Weights of a small mixture-of-experts language model, trained from scratch on English Wikipedia: vocabulary 7550, 245M tokens.
Below are experts of layer 6 (counted from 0) of a mixture-of-experts language model. Rows are named router (the router's row for the expert), gate (a neuron's input weights, with its number), up (a neuron's input weights, with its number), down (a neuron's output weights, with its number) and show model dimensions 0-63. Each number is 50 + 10 x the weight over its row's rms, rounded and kept within 0 to 99.
Before each expert's rows: "mostly gets" lists some tokens that are sent to it at least half of the time; "comes before" lists some tokens at least twice as common just after its tokens as in all text. This comes from a sample of Wikipedia text that the model never trained on. Tokens count by the router's weight.

# expert 7
mostly gets: " the", "The", " by:", " Born:", "″N", " Preceded"
comes before: " |", ":", " first", "==", "′", " =="
router:36 40 33 54 42 50 49 36 57 59 52 57 42 57 46 43 48 52 45 61 60 71 53 52 33 38 58 52 36 35 46 43 40 39 48 47 44 52 51 45 44 58 46 74 60 32 50 55 43 55 56 77 53 50 32 50 45 65 29 47 67 51 52 40
gate0:52 50 28 46 69 60 49 50 45 51 37 54 52 34 49 41 78 70 38 55 61 48 49 48 47 58 63 51 37 44 62 42 56 60 38 58 77 51 41 57 60 62 57 29 24 46 43 54 50 56 49 52 55 62 44 42 45 54 43 55 39 46 56 62
up0:56 57 39 42 63 52 45 62 59 51 57 37 45 49 50 35 35 60 52 50 32 50 50 43 67 49 65 39 55 51 57 49 33 61 42 43 52 58 55 53 44 71 36 63 51 34 54 38 61 61 42 58 41 54 55 54 63 67 50 59 72 62 49 44
down0:52 35 52 28 25 52 59 30 54 53 46 54 33 63 42 57 62 51 41 62 52 61 52 56 62 36 48 56 66 48 49 42 56 28 45 57 57 51 45 45 49 59 46 46 38 61 49 59 52 42 36 37 42 66 33 50 64 40 64 58 53 55 68 59
gate1:53 41 34 43 34 53 46 52 52 60 45 58 48 46 45 43 56 52 52 58 55 56 44 55 46 41 26 44 76 54 42 48 45 64 41 51 45 39 57 59 54 44 39 51 46 66 51 53 53 64 40 61 64 45 59 55 42 42 58 45 41 51 52 51
up1:36 51 53 66 49 46 42 52 69 38 52 61 52 39 48 42 50 69 46 57 79 53 69 55 53 57 44 59 44 51 43 61 67 38 75 56 63 53 52 36 61 45 61 38 64 46 44 43 40 37 44 62 60 53 51 50 59 52 46 49 63 48 58 54
down1:60 49 59 48 35 44 52 56 65 39 64 47 41 57 40 40 50 35 54 60 45 29 71 28 50 58 52 47 39 48 41 59 50 51 49 50 49 51 61 39 32 60 45 65 51 45 45 44 39 35 57 65 35 48 31 54 45 59 62 54 68 59 42 50
gate2:34 42 59 66 33 46 56 47 56 39 43 61 43 56 52 55 35 50 55 52 43 51 55 32 51 45 58 63 35 53 42 44 51 57 42 43 41 32 61 40 56 41 46 43 63 47 65 49 31 44 45 51 55 41 52 54 62 46 43 60 55 44 37 39
up2:63 51 40 48 48 46 45 58 42 46 49 58 58 47 54 36 48 66 44 38 41 56 58 59 61 52 47 49 46 47 67 45 34 39 55 31 47 44 50 30 55 53 50 42 61 59 47 45 60 28 58 41 38 38 69 64 37 41 45 48 44 60 55 40
down2:48 51 46 58 41 49 64 58 49 56 48 42 44 77 39 32 51 54 72 44 50 39 54 48 35 50 60 52 60 49 53 27 33 49 62 66 52 65 59 33 51 51 48 45 45 54 46 40 47 41 63 49 58 55 51 53 59 53 65 54 46 50 41 63
gate3:54 41 42 43 55 50 36 51 54 42 55 47 38 55 62 40 70 39 49 49 69 65 58 58 55 44 56 35 59 35 56 37 59 48 33 33 45 44 62 52 43 62 54 57 66 43 50 71 42 51 57 42 52 42 44 51 54 35 44 37 56 51 64 46
up3:75 47 37 65 41 54 55 43 45 44 44 66 57 59 56 61 62 35 47 46 54 50 40 55 33 56 50 55 64 47 39 56 41 52 49 39 43 51 39 42 40 67 53 45 33 56 47 36 57 54 48 45 63 43 56 50 47 34 41 51 34 66 58 70
down3:63 38 41 28 47 47 54 55 38 55 51 51 58 52 64 62 51 38 55 43 45 45 50 36 46 43 46 51 50 54 52 53 44 43 44 59 37 54 15 37 51 55 42 46 49 64 66 29 42 49 35 33 55 54 46 45 49 41 60 65 52 55 50 40
gate4:39 40 61 61 51 58 54 49 66 42 56 60 46 48 64 51 43 37 65 46 52 52 52 50 58 54 67 46 37 37 66 30 51 60 50 64 61 41 42 58 50 40 59 53 56 53 71 50 43 59 53 50 69 32 46 39 52 73 55 45 61 48 55 51
up4:56 73 36 45 54 57 49 52 54 76 40 52 49 55 44 49 57 43 41 68 47 49 67 44 39 66 32 64 52 45 50 57 54 62 69 56 52 33 72 49 41 47 42 45 37 39 37 41 59 61 69 41 52 51 54 40 56 49 47 48 47 43 51 34
down4:41 52 59 57 66 74 66 46 56 31 70 43 47 47 30 42 53 54 30 63 48 49 56 55 49 31 65 36 36 41 42 57 54 45 44 46 39 56 67 57 47 45 55 55 47 72 51 46 64 49 56 53 40 52 53 43 55 37 63 50 62 64 38 56
gate5:61 58 51 44 53 53 31 32 58 53 37 48 58 49 41 48 31 46 30 35 40 68 60 55 50 36 45 42 44 51 53 46 65 48 53 44 61 43 76 46 50 47 45 60 41 31 53 56 43 69 57 53 57 65 57 53 50 71 34 57 72 32 48 61
up5:55 34 55 38 49 46 43 63 51 53 36 59 39 60 48 54 51 44 52 37 52 29 57 63 53 48 59 44 52 48 46 54 50 43 61 49 30 53 43 47 54 43 44 48 36 62 48 49 57 56 44 39 50 46 55 49 43 56 47 71 36 59 53 63
down5:53 51 36 57 48 59 42 55 50 43 43 51 55 41 56 50 42 53 60 46 59 46 64 47 48 50 36 60 45 50 42 62 53 54 39 44 37 42 46 60 36 63 46 56 40 31 53 54 43 68 53 33 56 18 57 43 61 60 35 39 60 58 68 18
gate6:39 31 44 36 46 26 52 50 51 59 44 47 55 39 45 38 67 53 44 48 39 51 62 59 43 36 39 61 46 44 32 63 51 53 47 37 45 32 68 44 51 37 53 65 46 37 57 38 52 49 54 54 54 49 35 63 52 41 47 51 57 36 59 33
up6:38 44 70 48 41 44 52 47 43 56 74 54 69 54 46 55 64 84 58 54 42 49 51 37 33 45 44 44 42 45 64 38 63 64 53 50 54 57 66 52 63 39 49 62 61 55 60 58 45 66 32 52 29 41 54 53 49 53 52 58 45 66 40 50
down6:50 42 54 54 64 48 47 45 45 43 39 66 30 59 56 71 59 44 53 38 36 71 53 42 42 46 48 41 55 42 54 51 47 47 33 34 59 46 48 48 60 66 71 47 60 34 55 50 48 51 41 56 43 29 64 48 58 54 46 74 58 69 60 58
gate7:50 44 64 53 60 62 59 41 39 61 40 74 48 45 35 43 56 51 51 51 55 49 54 37 60 38 56 53 31 67 46 45 58 44 36 57 59 59 48 31 33 55 64 62 46 42 51 50 66 43 64 48 42 54 48 45 41 49 47 62 56 64 41 39
up7:47 45 48 34 43 55 49 59 37 51 53 49 44 52 35 47 65 56 61 45 57 57 49 54 45 54 49 47 57 57 54 51 28 65 54 33 48 60 51 57 50 65 55 52 61 37 49 49 59 55 56 38 33 51 42 43 51 51 36 52 36 56 49 52
down7:31 46 59 69 54 44 44 49 32 37 60 45 44 40 49 43 69 42 39 50 53 50 44 56 50 57 46 59 53 47 41 51 48 35 57 44 49 57 46 42 45 67 52 71 57 51 36 52 54 54 68 46 54 45 66 49 37 69 37 62 55 30 51 56

# expert 6
mostly gets: " film", " album", " work", " world", " football", " music"
comes before: " of", ".", ",", " in", " and", "s"
router:65 48 47 58 69 48 37 32 52 63 52 23 56 51 67 41 43 52 62 40 58 45 55 40 60 34 43 61 52 62 51 38 55 49 57 67 33 47 49 43 63 32 35 52 48 49 50 46 36 68 52 60 69 22 56 55 48 62 53 52 50 41 38 60
gate0:65 47 42 44 46 57 35 27 41 67 68 57 69 48 55 46 49 50 52 51 54 41 43 50 57 51 39 61 49 73 54 37 47 54 56 35 63 47 54 61 49 52 58 54 42 57 85 58 49 50 45 47 63 56 44 55 59 53 62 39 50 47 59 53
up0:54 61 43 49 51 57 49 52 55 54 54 53 62 56 59 44 43 45 42 47 57 53 63 38 60 53 46 53 39 56 44 39 53 28 46 45 72 63 36 68 63 37 61 45 33 41 49 44 55 30 60 65 61 45 65 63 45 40 60 67 55 53 42 53
down0:44 42 44 46 59 35 46 44 56 59 48 40 60 62 45 44 48 42 68 60 50 54 55 42 41 55 41 46 37 48 40 53 45 39 52 53 54 62 36 50 51 46 48 41 51 55 50 53 57 53 52 34 49 45 48 34 36 50 62 61 53 49 41 36
gate1:54 42 57 57 55 53 49 43 60 59 36 49 58 50 65 54 49 41 64 42 41 51 52 70 39 54 47 60 53 52 15 48 55 57 38 59 67 61 64 31 48 45 55 57 53 56 52 67 57 51 42 49 65 40 56 46 41 29 53 58 56 51 55 37
up1:39 39 57 26 70 54 53 50 70 51 44 45 49 62 47 56 58 63 53 32 44 68 44 60 48 47 51 69 41 38 40 54 52 34 41 47 47 41 56 29 31 42 42 33 36 43 40 47 50 60 61 50 53 41 45 53 46 64 53 42 48 40 46 48
down1:52 51 45 39 39 65 42 56 38 41 44 47 47 50 34 48 32 59 63 43 71 54 58 52 63 61 40 38 65 52 56 58 55 45 47 63 33 43 56 42 52 70 49 48 62 57 25 67 54 59 43 38 46 42 31 52 39 63 47 49 53 60 33 51
gate2:39 44 70 29 68 39 47 49 49 63 42 38 60 57 65 45 54 35 51 48 46 57 62 40 46 41 43 61 56 70 37 48 58 65 62 51 47 44 54 70 38 43 60 42 45 46 43 62 57 36 67 66 60 45 65 57 64 53 70 39 45 43 51 50
up2:53 41 29 46 57 55 33 46 62 54 51 62 42 58 69 47 56 44 62 67 57 54 43 52 56 56 59 40 47 63 48 68 35 57 38 52 50 50 59 49 54 81 61 53 68 42 49 68 49 56 46 57 31 56 67 46 58 55 41 46 49 33 53 41
down2:51 51 52 56 59 57 39 49 60 43 64 41 60 45 47 45 41 58 30 68 46 55 43 77 58 49 55 30 42 59 61 44 40 44 47 43 58 33 61 61 36 50 63 41 68 60 60 43 51 37 30 46 63 49 60 28 58 55 37 54 54 58 63 29
gate3:53 35 45 36 46 37 55 37 65 51 53 45 50 56 36 41 50 69 46 47 61 51 51 50 44 37 66 55 56 64 53 53 59 43 40 55 45 44 40 37 40 59 44 59 45 47 72 39 40 76 53 52 46 48 58 55 52 38 44 58 59 44 45 45
up3:53 49 65 65 70 60 25 41 55 45 57 49 56 45 55 50 40 48 34 55 55 56 64 59 54 58 50 45 57 48 55 43 61 64 56 44 54 40 62 57 52 41 50 60 59 33 46 39 58 61 37 41 61 58 37 59 50 43 47 50 69 56 42 63
down3:64 63 42 51 37 52 49 42 45 60 37 45 61 48 62 43 42 50 50 36 54 53 34 59 54 38 45 50 59 45 56 57 44 51 69 34 53 42 52 60 56 44 28 49 58 75 56 42 71 32 51 51 47 52 49 59 41 58 67 46 50 50 52 58
gate4:49 55 50 59 57 52 54 51 35 63 53 45 45 22 55 43 53 52 47 53 44 57 58 47 56 40 46 54 49 53 63 61 59 56 70 60 39 46 56 50 47 45 43 48 53 31 39 53 51 41 43 42 43 24 48 66 41 54 51 50 55 45 44 46
up4:51 31 46 61 51 60 40 45 52 74 61 43 32 30 70 55 55 51 40 42 42 49 59 69 33 50 46 59 68 54 36 48 42 42 46 57 55 51 65 43 37 57 51 52 48 49 53 43 33 57 50 46 48 57 49 60 49 51 41 40 35 43 45 54
down4:63 67 51 44 35 35 50 54 55 46 53 39 52 83 42 54 50 56 43 38 46 40 54 48 49 71 54 59 46 58 64 47 60 58 44 51 46 56 42 45 51 65 53 55 35 63 55 62 70 42 37 57 39 44 54 56 66 40 56 49 61 59 41 68
gate5:62 43 50 50 37 39 52 49 47 58 68 45 44 45 49 50 54 32 52 49 37 33 54 41 53 33 49 60 67 54 43 40 62 51 52 45 71 55 39 60 46 44 43 52 46 68 33 66 61 40 66 68 66 44 46 52 50 50 51 53 51 47 37 67
up5:39 50 43 42 62 50 60 46 48 33 41 37 25 36 50 45 59 50 55 61 41 50 66 54 46 45 45 39 50 62 36 44 55 48 46 55 72 55 67 64 51 45 51 39 60 65 51 49 57 63 51 37 54 53 54 56 53 45 50 43 43 74 57 53
down5:69 50 35 39 35 53 69 43 50 57 63 56 36 39 56 36 40 57 52 48 57 50 38 50 54 33 55 47 43 42 29 47 50 54 55 65 41 44 65 53 55 74 45 49 59 45 41 41 54 36 48 49 60 55 50 33 46 61 51 62 47 54 59 56
gate6:57 56 65 46 57 60 56 50 39 64 58 51 47 61 44 34 50 52 57 46 68 60 65 49 36 48 46 54 71 82 54 40 85 61 53 46 63 42 64 49 50 53 42 53 52 50 61 60 54 47 36 42 45 39 56 63 42 67 44 51 31 43 40 41
up6:53 61 59 60 47 41 54 57 36 39 51 29 50 53 35 48 47 46 53 38 70 31 59 51 55 59 54 48 55 72 61 62 34 57 62 79 60 63 52 45 51 44 32 53 58 42 51 45 47 62 32 36 44 41 68 55 51 58 52 47 51 37 52 55
down6:55 44 47 49 33 46 55 33 44 46 49 60 53 64 51 58 39 58 41 29 61 55 60 43 17 57 35 52 56 55 56 37 52 46 49 52 65 40 31 35 60 38 52 48 53 42 41 47 58 45 27 52 53 41 66 36 54 38 54 40 46 55 54 44
gate7:65 56 59 52 62 33 50 40 54 52 52 36 64 36 37 50 43 51 69 32 41 61 51 61 52 56 40 53 61 50 67 51 61 50 62 39 51 38 45 53 48 30 29 33 45 62 42 51 43 50 67 53 74 44 45 50 50 67 38 56 47 52 37 30
up7:61 45 39 64 48 41 56 38 42 49 52 39 58 54 41 53 52 56 48 30 35 61 49 50 49 50 23 46 55 41 58 50 55 49 63 47 44 38 29 38 57 53 27 48 70 65 46 54 36 47 43 47 61 52 39 48 50 63 48 48 41 46 44 32
down7:50 46 44 53 57 70 39 50 47 45 58 43 51 39 66 49 70 53 32 56 31 63 49 46 44 62 42 53 28 42 40 60 64 69 47 37 52 58 71 51 71 40 55 52 70 53 66 50 61 59 47 52 33 58 70 44 43 63 41 47 44 54 62 46

# expert 3
mostly gets: " with", " to", " for", " that", " from", " on"
comes before: " the", " a", " his", " an", " be", " its"
router:47 52 62 51 58 66 43 58 46 47 52 57 39 48 53 58 50 62 50 59 39 30 64 35 47 49 43 47 53 41 40 34 42 42 40 60 74 39 45 60 39 58 50 66 45 61 50 51 55 60 47 50 59 45 66 52 60 55 41 43 49 73 63 61
gate0:45 60 53 52 53 48 36 35 34 41 52 58 55 59 57 52 65 57 48 24 58 48 34 58 51 47 70 69 38 57 47 38 57 44 42 34 59 60 55 64 51 54 55 43 70 47 57 58 45 56 58 58 48 40 42 41 42 61 40 43 42 68 33 45
up0:53 56 41 44 55 68 35 59 75 51 34 58 52 55 49 53 73 59 44 39 73 52 36 42 63 57 68 30 42 49 39 45 44 41 56 57 51 40 64 61 45 57 62 56 64 43 44 59 71 42 58 54 29 42 33 32 57 53 44 41 49 53 55 71
down0:46 58 42 24 40 47 54 54 64 47 53 51 75 57 49 31 47 54 64 53 49 53 60 53 41 43 43 60 70 52 47 48 65 41 56 47 53 44 50 57 55 59 32 57 48 50 54 50 59 37 45 32 44 47 57 47 41 49 41 46 47 58 43 53
gate1:53 58 30 56 47 41 47 47 48 49 43 57 50 50 50 68 50 49 36 42 52 57 62 50 58 52 43 50 43 53 43 44 55 57 28 42 56 63 39 52 39 45 52 32 47 60 35 56 58 47 45 72 49 29 68 51 45 51 64 61 53 48 35 56
up1:57 54 41 39 68 61 70 56 53 62 35 68 48 57 61 63 58 35 50 43 56 58 42 30 38 54 45 46 60 57 30 43 35 42 46 53 57 50 64 58 50 51 59 37 52 43 58 57 61 59 51 64 54 48 56 46 43 65 42 60 49 56 44 24
down1:45 89 35 51 47 34 42 26 53 44 44 72 44 51 54 36 45 63 48 49 48 59 78 40 54 38 32 54 49 59 49 51 54 45 49 43 38 50 65 38 58 31 44 53 42 51 48 50 60 42 70 53 41 49 50 51 59 54 58 53 29 48 58 42
gate2:56 35 55 58 53 43 48 37 58 59 37 53 30 62 61 43 57 44 51 62 61 49 48 42 38 39 62 50 59 52 60 46 62 49 32 47 51 57 41 52 61 38 53 26 39 63 54 34 42 56 48 55 70 55 58 38 42 55 44 62 35 67 53 49
up2:65 54 61 49 47 54 49 41 37 37 55 54 56 44 62 55 42 39 69 44 50 48 50 54 47 56 33 43 52 32 46 61 50 43 63 49 56 44 65 54 49 69 38 49 54 51 48 65 41 43 59 56 74 63 43 53 37 43 49 59 69 34 58 36
down2:42 49 62 56 42 65 41 48 51 55 61 60 50 64 50 64 59 60 60 46 51 40 45 58 62 30 46 45 38 55 68 54 58 60 30 51 39 71 48 58 52 40 34 35 38 36 68 53 50 48 60 50 53 38 47 53 40 45 75 39 35 53 50 36
gate3:55 61 43 53 47 53 43 59 60 37 42 53 61 53 57 41 57 54 26 52 43 33 43 47 55 42 55 65 43 38 78 35 54 44 38 49 49 54 65 46 47 58 48 66 61 49 68 41 57 58 36 42 44 61 25 39 41 40 60 58 52 34 56 43
up3:49 36 68 58 64 46 43 54 44 46 46 28 63 52 55 60 37 46 51 38 41 74 52 48 61 49 40 80 76 43 44 59 38 43 55 34 52 42 25 54 69 50 57 37 54 57 50 45 53 34 64 47 34 47 55 44 66 36 46 50 37 50 54 55
down3:58 33 60 70 58 46 51 55 62 53 34 28 53 56 43 55 54 49 56 53 64 53 48 43 51 48 47 50 46 47 42 45 50 55 34 42 33 41 24 60 75 64 43 36 34 47 38 46 38 56 47 42 65 39 67 44 56 36 49 50 47 55 60 52
gate4:40 46 52 51 45 41 55 54 55 46 56 44 46 58 34 44 58 44 54 41 40 56 34 52 56 49 46 60 46 66 51 39 53 59 39 23 48 45 61 50 64 56 39 39 53 45 64 42 64 73 48 51 59 39 61 35 53 72 43 43 46 53 48 63
up4:53 41 50 60 63 62 47 70 67 67 61 53 52 41 64 67 44 69 52 49 49 38 47 51 36 37 47 43 42 32 48 32 64 60 51 54 56 83 58 58 44 52 48 44 47 39 54 47 49 41 41 60 70 43 54 54 42 50 49 63 59 60 69 52
down4:60 37 45 43 37 58 63 52 52 46 56 52 70 47 64 57 47 59 49 52 55 38 55 65 54 20 51 46 53 42 46 56 78 50 49 42 56 45 63 49 42 41 54 56 57 45 45 35 40 40 33 41 58 50 40 56 45 37 42 46 53 58 31 17
gate5:47 66 52 63 52 34 41 35 50 50 47 46 39 38 49 66 57 47 49 54 35 38 65 54 61 53 46 62 51 51 52 68 52 56 61 50 42 48 66 47 50 45 54 48 48 49 58 69 56 49 53 35 49 67 57 62 53 49 58 55 48 53 37 49
up5:76 51 45 47 51 37 56 48 28 60 68 56 60 62 51 56 55 46 50 40 53 55 50 65 59 43 35 51 47 40 41 30 53 46 45 53 67 66 51 53 57 68 49 56 54 47 46 57 50 73 52 40 58 37 47 45 60 45 59 38 68 55 48 61
down5:58 55 56 60 59 28 50 39 60 44 51 48 34 62 45 46 36 61 64 55 64 61 34 38 26 55 55 52 57 72 63 54 34 52 59 58 46 45 52 40 28 73 45 54 48 59 48 46 49 53 43 47 43 42 41 54 48 36 38 30 55 28 49 53
gate6:39 46 47 43 36 54 43 47 41 47 56 54 36 57 56 47 51 56 45 64 59 55 75 52 45 40 34 66 36 34 36 35 45 55 39 49 61 50 57 48 37 44 56 81 40 50 41 52 49 50 49 53 53 37 55 50 68 58 50 46 76 41 56 32
up6:52 47 42 48 34 37 56 59 49 43 39 35 42 50 61 62 66 40 62 57 55 54 44 65 46 50 55 47 49 40 63 62 35 65 43 70 44 55 37 58 37 55 35 65 37 65 34 40 63 41 43 51 42 56 57 43 49 46 54 42 66 49 44 30
down6:61 56 44 55 52 37 24 48 58 54 36 39 51 42 61 42 54 48 55 52 55 47 68 45 57 56 48 76 32 30 49 56 58 33 53 52 49 50 51 45 44 55 44 54 65 43 44 36 25 50 57 46 41 33 56 59 63 50 33 44 41 41 58 46
gate7:63 46 56 50 46 50 41 59 42 43 54 62 56 33 45 60 39 77 46 53 44 48 76 27 44 47 48 41 38 51 62 51 54 45 37 47 62 36 56 58 46 58 41 66 61 36 54 43 68 55 56 42 47 45 54 46 45 40 71 38 43 59 58 65
up7:58 48 47 48 58 50 61 60 67 61 36 56 53 53 52 50 50 53 47 55 61 47 26 53 54 51 53 54 59 48 67 46 63 54 39 48 36 54 41 44 34 49 52 66 48 34 37 58 48 45 30 43 57 38 50 58 46 71 53 49 53 47 52 50
down7:47 56 58 39 63 39 49 28 33 57 49 55 53 50 29 55 67 56 51 52 41 37 75 44 65 53 39 52 58 49 34 59 57 54 46 52 57 41 56 49 52 64 63 46 51 64 53 46 50 42 35 59 47 52 46 57 40 58 35 39 40 60 48 47

# expert 4
mostly gets: "-", "|", "ing.", "6.", " (age", "5."
comes before: "\n", "-", "|", " The", " In", " "
router:49 34 63 36 32 48 64 47 49 48 61 65 37 48 40 45 44 52 59 41 49 56 36 29 39 72 63 65 50 58 51 62 50 34 49 44 47 45 46 37 54 43 52 39 45 33 45 35 59 34 36 57 66 48 54 47 29 46 40 51 58 24 31 43
gate0:65 33 59 40 48 44 52 38 48 37 60 56 50 59 43 70 51 53 42 40 59 50 59 48 68 45 54 51 71 48 52 53 51 50 41 30 49 46 33 42 49 39 32 54 20 60 55 46 58 36 40 47 54 52 49 62 38 59 53 55 47 63 47 63
up0:52 55 35 60 65 60 47 49 42 63 28 43 48 55 42 49 53 51 54 36 42 27 51 53 46 60 43 42 42 53 56 45 53 61 46 41 42 42 42 45 46 53 77 83 46 45 60 55 28 61 45 45 60 60 62 58 67 35 32 48 43 44 53 60
down0:43 46 50 76 55 56 21 48 56 53 52 50 53 28 70 49 46 34 42 40 36 66 56 46 59 39 49 68 56 58 61 38 65 52 46 62 39 54 57 56 44 28 45 59 37 54 40 32 60 59 49 36 52 44 34 60 55 53 58 54 62 69 48 65
gate1:59 40 50 56 58 41 53 45 55 37 37 42 43 39 47 42 68 34 46 35 51 51 58 66 46 50 51 49 43 55 48 43 49 35 49 45 73 46 46 50 48 44 34 60 62 42 54 55 32 34 65 54 67 53 51 46 44 43 64 51 71 58 33 34
up1:50 57 55 54 52 49 48 44 43 49 69 44 61 16 66 71 40 53 70 67 43 58 51 32 57 35 43 67 67 49 41 64 50 56 42 62 59 50 52 62 62 43 50 46 42 53 47 44 54 54 55 51 37 39 47 31 51 36 57 45 54 70 39 44
down1:47 65 38 44 50 55 73 44 56 59 48 65 50 64 45 47 57 51 35 51 44 68 35 60 46 37 50 56 41 79 24 63 46 51 61 45 44 47 34 64 48 42 42 59 45 44 64 54 54 54 33 48 61 52 48 41 46 53 52 41 57 57 55 48
gate2:42 57 50 39 49 78 46 44 48 53 39 34 45 56 48 73 58 46 44 55 42 57 36 30 46 67 45 64 69 66 43 45 59 50 47 52 54 48 53 31 58 53 52 51 51 55 65 50 51 40 28 32 43 41 58 54 60 37 42 52 50 54 44 49
up2:49 56 39 52 66 65 58 54 58 56 38 52 46 49 38 51 51 47 46 38 63 66 66 37 56 58 43 59 48 52 45 55 55 51 43 43 46 39 60 36 55 53 62 57 50 44 52 58 70 31 35 54 41 41 56 47 54 56 59 47 48 58 53 43
down2:51 56 57 44 74 46 50 54 50 45 44 58 51 34 52 36 58 57 31 50 39 44 40 42 72 71 61 64 35 44 42 47 53 58 50 59 58 52 39 56 61 81 37 43 57 33 42 64 49 56 60 40 50 62 52 58 54 27 49 48 39 52 49 48
gate3:52 41 46 48 57 43 40 45 44 47 47 64 39 35 57 39 53 31 38 56 41 50 44 50 63 55 53 62 44 40 44 48 53 40 33 41 39 33 55 48 51 51 39 45 65 45 54 36 49 42 65 35 68 40 48 50 58 55 48 36 43 43 49 32
up3:46 59 58 37 62 49 56 40 59 52 46 44 61 49 52 51 42 55 50 56 53 48 31 46 45 37 38 58 50 64 47 49 55 72 68 59 42 49 41 40 64 56 36 42 61 45 35 52 45 45 48 52 55 65 43 53 40 34 56 35 40 65 66 45
down3:28 50 59 42 67 46 68 60 57 47 32 42 66 61 51 51 73 44 54 51 58 70 60 47 43 51 48 61 46 45 54 41 40 55 44 48 44 53 31 69 42 31 48 51 66 47 41 43 53 46 53 40 67 66 39 40 45 55 45 58 59 44 56 43
gate4:62 48 57 56 38 53 45 62 43 50 50 30 43 57 52 49 47 44 51 67 48 56 54 50 45 57 59 45 56 51 60 55 62 52 72 43 53 61 58 53 51 61 46 41 58 30 32 60 53 53 36 42 43 34 48 53 38 50 77 45 34 61 53 51
up4:65 48 29 42 52 43 44 47 56 47 41 54 53 56 58 57 58 29 40 52 55 39 40 44 24 50 32 48 41 62 46 39 58 52 51 69 59 62 32 53 54 36 57 42 54 53 70 52 48 63 49 43 55 28 52 41 55 48 31 51 48 44 54 61
down4:52 45 48 61 30 60 51 47 65 54 46 51 61 58 33 56 60 59 49 42 61 35 61 48 42 35 41 49 42 54 44 44 48 48 39 56 53 54 08 45 43 46 46 67 46 47 50 53 39 47 53 35 63 39 39 55 43 36 47 60 44 28 48 31
gate5:46 35 63 38 66 45 60 52 52 47 48 52 51 60 60 40 45 45 59 41 64 58 61 59 53 63 69 64 53 62 60 56 47 40 44 47 42 47 78 62 50 39 36 54 49 39 44 56 63 44 59 49 58 59 53 56 48 47 47 53 53 48 44 39
up5:51 46 42 49 56 59 60 48 43 65 41 33 54 46 41 52 56 48 45 43 64 35 53 50 45 46 64 55 46 64 50 53 39 37 58 71 56 71 35 53 52 45 49 64 61 64 45 37 47 48 53 53 55 53 69 27 55 45 35 52 65 69 48 57
down5:67 47 49 38 54 55 55 52 67 39 66 57 49 70 65 33 34 47 48 60 25 51 31 40 71 57 42 43 44 45 48 52 50 50 34 43 58 47 59 52 58 49 56 51 51 53 37 44 20 42 58 48 47 58 50 62 43 46 57 65 45 45 49 53
gate6:49 50 63 42 45 50 45 83 51 58 56 34 38 47 46 53 58 46 43 47 44 55 56 46 57 50 67 47 54 57 54 33 46 37 30 42 51 52 52 56 53 54 53 56 31 60 51 63 56 50 55 63 38 53 62 49 30 34 55 48 61 39 55 68
up6:49 28 53 38 50 60 41 50 49 63 51 47 36 65 45 45 63 44 55 52 38 68 55 53 55 54 59 42 36 39 49 43 48 28 30 42 70 49 51 53 45 29 64 49 53 84 55 53 61 52 56 60 60 50 56 30 39 45 62 50 45 48 40 54
down6:51 38 32 50 64 47 43 58 46 41 35 56 54 47 60 34 54 59 73 66 71 60 43 58 50 53 40 70 70 46 39 42 40 65 54 46 48 52 38 53 56 58 42 49 48 56 57 35 54 53 57 68 53 49 40 70 38 33 48 42 51 44 45 57
gate7:60 42 59 56 55 47 54 47 32 43 45 42 56 51 31 56 59 53 45 42 43 61 43 65 64 69 59 74 72 46 55 46 65 44 48 49 53 47 60 49 50 34 59 61 41 48 55 37 39 41 43 41 53 66 35 40 39 54 40 43 43 66 34 50
up7:41 55 57 41 71 63 38 51 47 53 54 42 42 47 49 35 48 68 41 63 72 47 37 45 35 51 58 56 54 42 36 49 50 49 65 46 51 38 57 56 54 40 57 39 63 54 42 47 54 50 33 51 69 67 49 47 50 53 55 67 59 56 53 42
down7:65 62 46 49 33 44 59 57 41 36 63 29 54 58 60 66 40 54 43 36 27 52 62 37 54 57 66 49 52 55 56 40 61 67 43 43 42 53 59 43 54 45 54 45 55 55 44 50 48 39 57 63 58 35 72 72 40 47 56 51 38 44 46 39